Experts of a small language model.
Size: width 192, vocabulary 32768.
Training: 492M tokens, 10665 steps.
Below are experts of layer 8 (counted from 0) of a mixture-of-experts language model. Rows are named router (the router's row for the expert), down (a neuron's output weights, with its number) and show model dimensions 0-191. Each number is 50 + 10 x the weight over its row's rms, rounded and kept within 0 to 99.
Before each expert's rows: "comes before" lists some tokens at least twice as common just after its tokens as in all text. This comes from a sample of Wikipedia text that the model never trained on. Tokens count by the router's weight.

# expert 140
comes before: ",", " (", " is", " was", "'s", "\n"
router:58 61 52 60 41 62 71 49 60 65 67 54 60 51 66 56 41 38 46 36 45 57 39 39 36 39 61 53 49 55 61 41 50 57 51 46 47 41 49 65 45 22 52 40 42 47 59 43 37 34 41 69 33 52 45 61 37 27 58 63 38 49 54 59 64 47 57 45 66 58 51 57 48 57 42 54 39 58 45 58 61 40 35 39 69 31 47 68 49 55 67 42 57 35 51 45 64 57 43 42 43 69 59 48 56 57 65 60 58 51 36 49 42 44 50 53 58 49 35 37 57 47 60 50 55 54 45 58 56 44 35 55 42 68 44 47 43 47 47 56 45 56 56 33 56 33 40 56 30 61 42 45 39 47 44 66 49 47 41 37 39 34 32 48 39 59 60 56 46 41 51 49 60 44 60 25 48 45 40 34 48 51 42 65 64 59 58 53 45 42 52 48
down0:53 58 49 51 56 39 40 58 30 39 69 50 67 56 60 51 65 73 57 63 56 36 37 56 50 64 39 59 38 48 42 69 43 33 43 57 61 60 53 42 53 50 67 50 52 50 29 46 45 30 74 42 38 60 48 57 52 40 48 51 45 47 58 61 39 44 49 49 47 33 52 37 38 36 70 55 38 53 50 39 52 71 44 45 48 53 43 66 58 52 58 59 60 52 56 54 52 73 57 64 44 43 57 59 42 53 67 49 54 44 29 23 55 54 38 58 34 59 54 53 50 52 35 58 46 48 53 64 46 53 62 54 52 50 41 47 64 59 60 58 61 72 38 38 45 48 65 48 52 62 52 72 55 60 48 55 42 35 53 56 56 34 48 55 42 52 43 65 54 67 39 52 51 63 41 39 49 59 45 42 37 49 55 47 69 52 46 54 48 58 46 46

# expert 10
comes before: "\n", ",", " (", " and", " is", "ia"
router:56 62 53 53 39 58 60 48 56 59 66 54 59 45 62 50 32 38 50 39 45 59 46 40 39 48 65 51 56 54 58 48 50 61 44 42 52 39 41 65 36 26 41 45 40 39 58 51 42 31 31 67 36 50 50 59 36 28 65 58 49 46 51 66 60 49 56 38 58 59 50 59 45 61 43 60 45 60 46 66 55 40 31 42 64 38 43 62 39 55 73 47 56 31 47 42 61 55 41 48 44 66 60 46 61 55 59 61 49 49 39 54 46 37 52 55 55 44 40 35 53 47 68 56 50 48 41 67 54 38 34 55 41 67 47 44 44 50 50 60 43 60 62 33 61 38 37 52 32 61 42 40 36 41 47 64 42 41 45 44 39 33 42 48 39 67 62 58 46 39 45 53 61 44 60 28 52 46 38 30 44 52 45 63 61 61 58 56 45 47 54 52
down0:46 40 48 35 46 42 62 50 35 46 57 52 54 31 44 46 73 64 49 36 59 48 46 75 38 63 48 58 47 58 52 62 50 40 40 62 49 62 62 34 61 40 66 50 70 60 46 59 49 47 77 31 32 47 48 47 56 46 47 46 39 53 56 51 52 55 49 54 53 29 63 41 40 36 51 46 47 49 54 63 57 51 54 54 51 51 30 53 48 37 63 52 51 61 53 42 43 34 57 49 60 48 61 52 35 38 49 51 59 40 21 41 52 51 58 47 33 59 52 54 50 58 45 54 52 45 32 46 66 40 70 57 58 37 48 42 38 60 40 57 34 50 35 66 55 42 59 41 41 49 36 71 49 60 61 54 71 54 42 60 51 53 33 49 40 33 64 44 45 59 64 50 38 50 55 66 31 45 58 53 47 62 44 58 51 56 58 42 38 45 45 43

# expert 111
comes before: "\n", ":", " (", ",", "\n\n", " =\n\n"
router:53 63 54 61 43 64 71 44 56 67 61 55 61 44 71 52 37 38 49 36 42 53 40 43 37 49 62 54 43 55 59 51 44 60 49 37 48 41 45 68 36 22 53 46 44 49 61 45 42 36 39 56 39 44 56 60 41 30 62 80 41 46 45 57 60 50 55 43 62 60 54 57 43 56 52 56 42 56 46 62 57 48 36 40 70 38 40 58 43 56 65 42 56 42 50 41 61 54 46 49 44 67 57 47 58 53 66 65 51 54 34 48 44 43 60 48 55 43 34 43 52 44 65 48 55 46 39 70 58 44 37 58 41 60 40 47 42 46 46 52 42 56 69 39 60 42 41 52 31 59 43 43 37 42 50 60 50 45 39 44 33 37 37 43 41 63 57 62 46 41 44 56 58 35 58 18 45 44 40 35 35 49 41 66 53 54 57 47 56 44 48 58
down0:52 60 46 36 64 41 44 43 45 40 48 47 56 43 48 70 70 70 52 42 65 44 35 65 52 45 42 55 40 40 43 56 62 35 47 42 56 60 55 39 68 65 56 40 60 35 39 53 51 48 52 28 33 45 38 54 50 43 38 45 39 41 72 65 43 42 51 51 46 37 57 33 46 46 60 42 42 41 55 64 63 48 52 61 48 63 38 53 55 43 53 51 38 61 41 56 44 67 68 65 41 60 66 54 48 46 62 51 48 32 34 29 62 62 51 47 37 66 51 45 57 56 56 57 55 49 54 48 52 54 43 45 52 51 55 49 63 66 56 48 45 54 38 63 30 60 48 65 61 38 62 66 59 59 70 38 60 50 39 54 61 66 53 68 51 48 59 50 50 54 35 41 42 63 57 38 47 32 48 45 56 63 59 69 49 57 43 59 42 45 52 57

# expert 50
comes before: "–", " |", ".", "9", ":", "|"
router:52 57 55 57 35 68 66 46 52 67 56 59 68 45 67 50 44 41 46 34 34 60 38 28 27 49 61 58 47 50 58 45 38 66 43 37 46 40 48 67 43 28 50 47 40 43 58 45 42 37 31 59 41 57 48 56 44 36 60 63 42 48 48 59 60 37 58 44 66 55 60 58 45 55 51 55 39 57 45 58 46 43 41 42 68 37 46 61 37 66 71 49 57 40 48 42 65 56 41 49 42 61 61 38 57 59 62 61 45 52 37 48 48 49 58 45 53 44 39 35 56 45 68 49 52 48 47 62 58 43 28 57 46 66 39 46 39 48 43 55 45 64 55 40 52 39 33 54 37 60 40 45 38 46 51 68 43 38 44 37 29 42 42 39 46 60 59 62 36 41 36 55 55 43 61 27 54 47 42 38 43 46 52 61 58 59 57 50 49 52 47 57
down0:49 37 43 48 48 39 42 43 45 37 51 48 50 50 34 55 68 77 46 47 49 55 49 67 48 51 52 51 42 54 39 55 57 44 49 49 54 51 56 63 51 46 58 48 52 64 50 43 42 57 53 48 43 68 34 47 58 54 41 56 43 49 60 52 42 40 60 63 53 40 46 57 60 48 67 43 66 61 53 49 55 61 49 40 45 42 47 38 58 48 41 49 47 69 40 42 59 65 53 56 44 57 56 43 51 54 50 67 48 38 18 28 64 55 51 47 13 62 45 44 46 51 47 43 75 29 41 63 59 71 49 60 48 57 48 61 40 63 39 52 45 40 49 65 39 43 58 50 43 72 49 72 63 65 58 57 62 25 40 44 58 57 48 56 41 39 49 56 59 63 58 41 44 53 49 45 38 61 64 47 65 39 55 46 51 59 46 56 36 42 47 67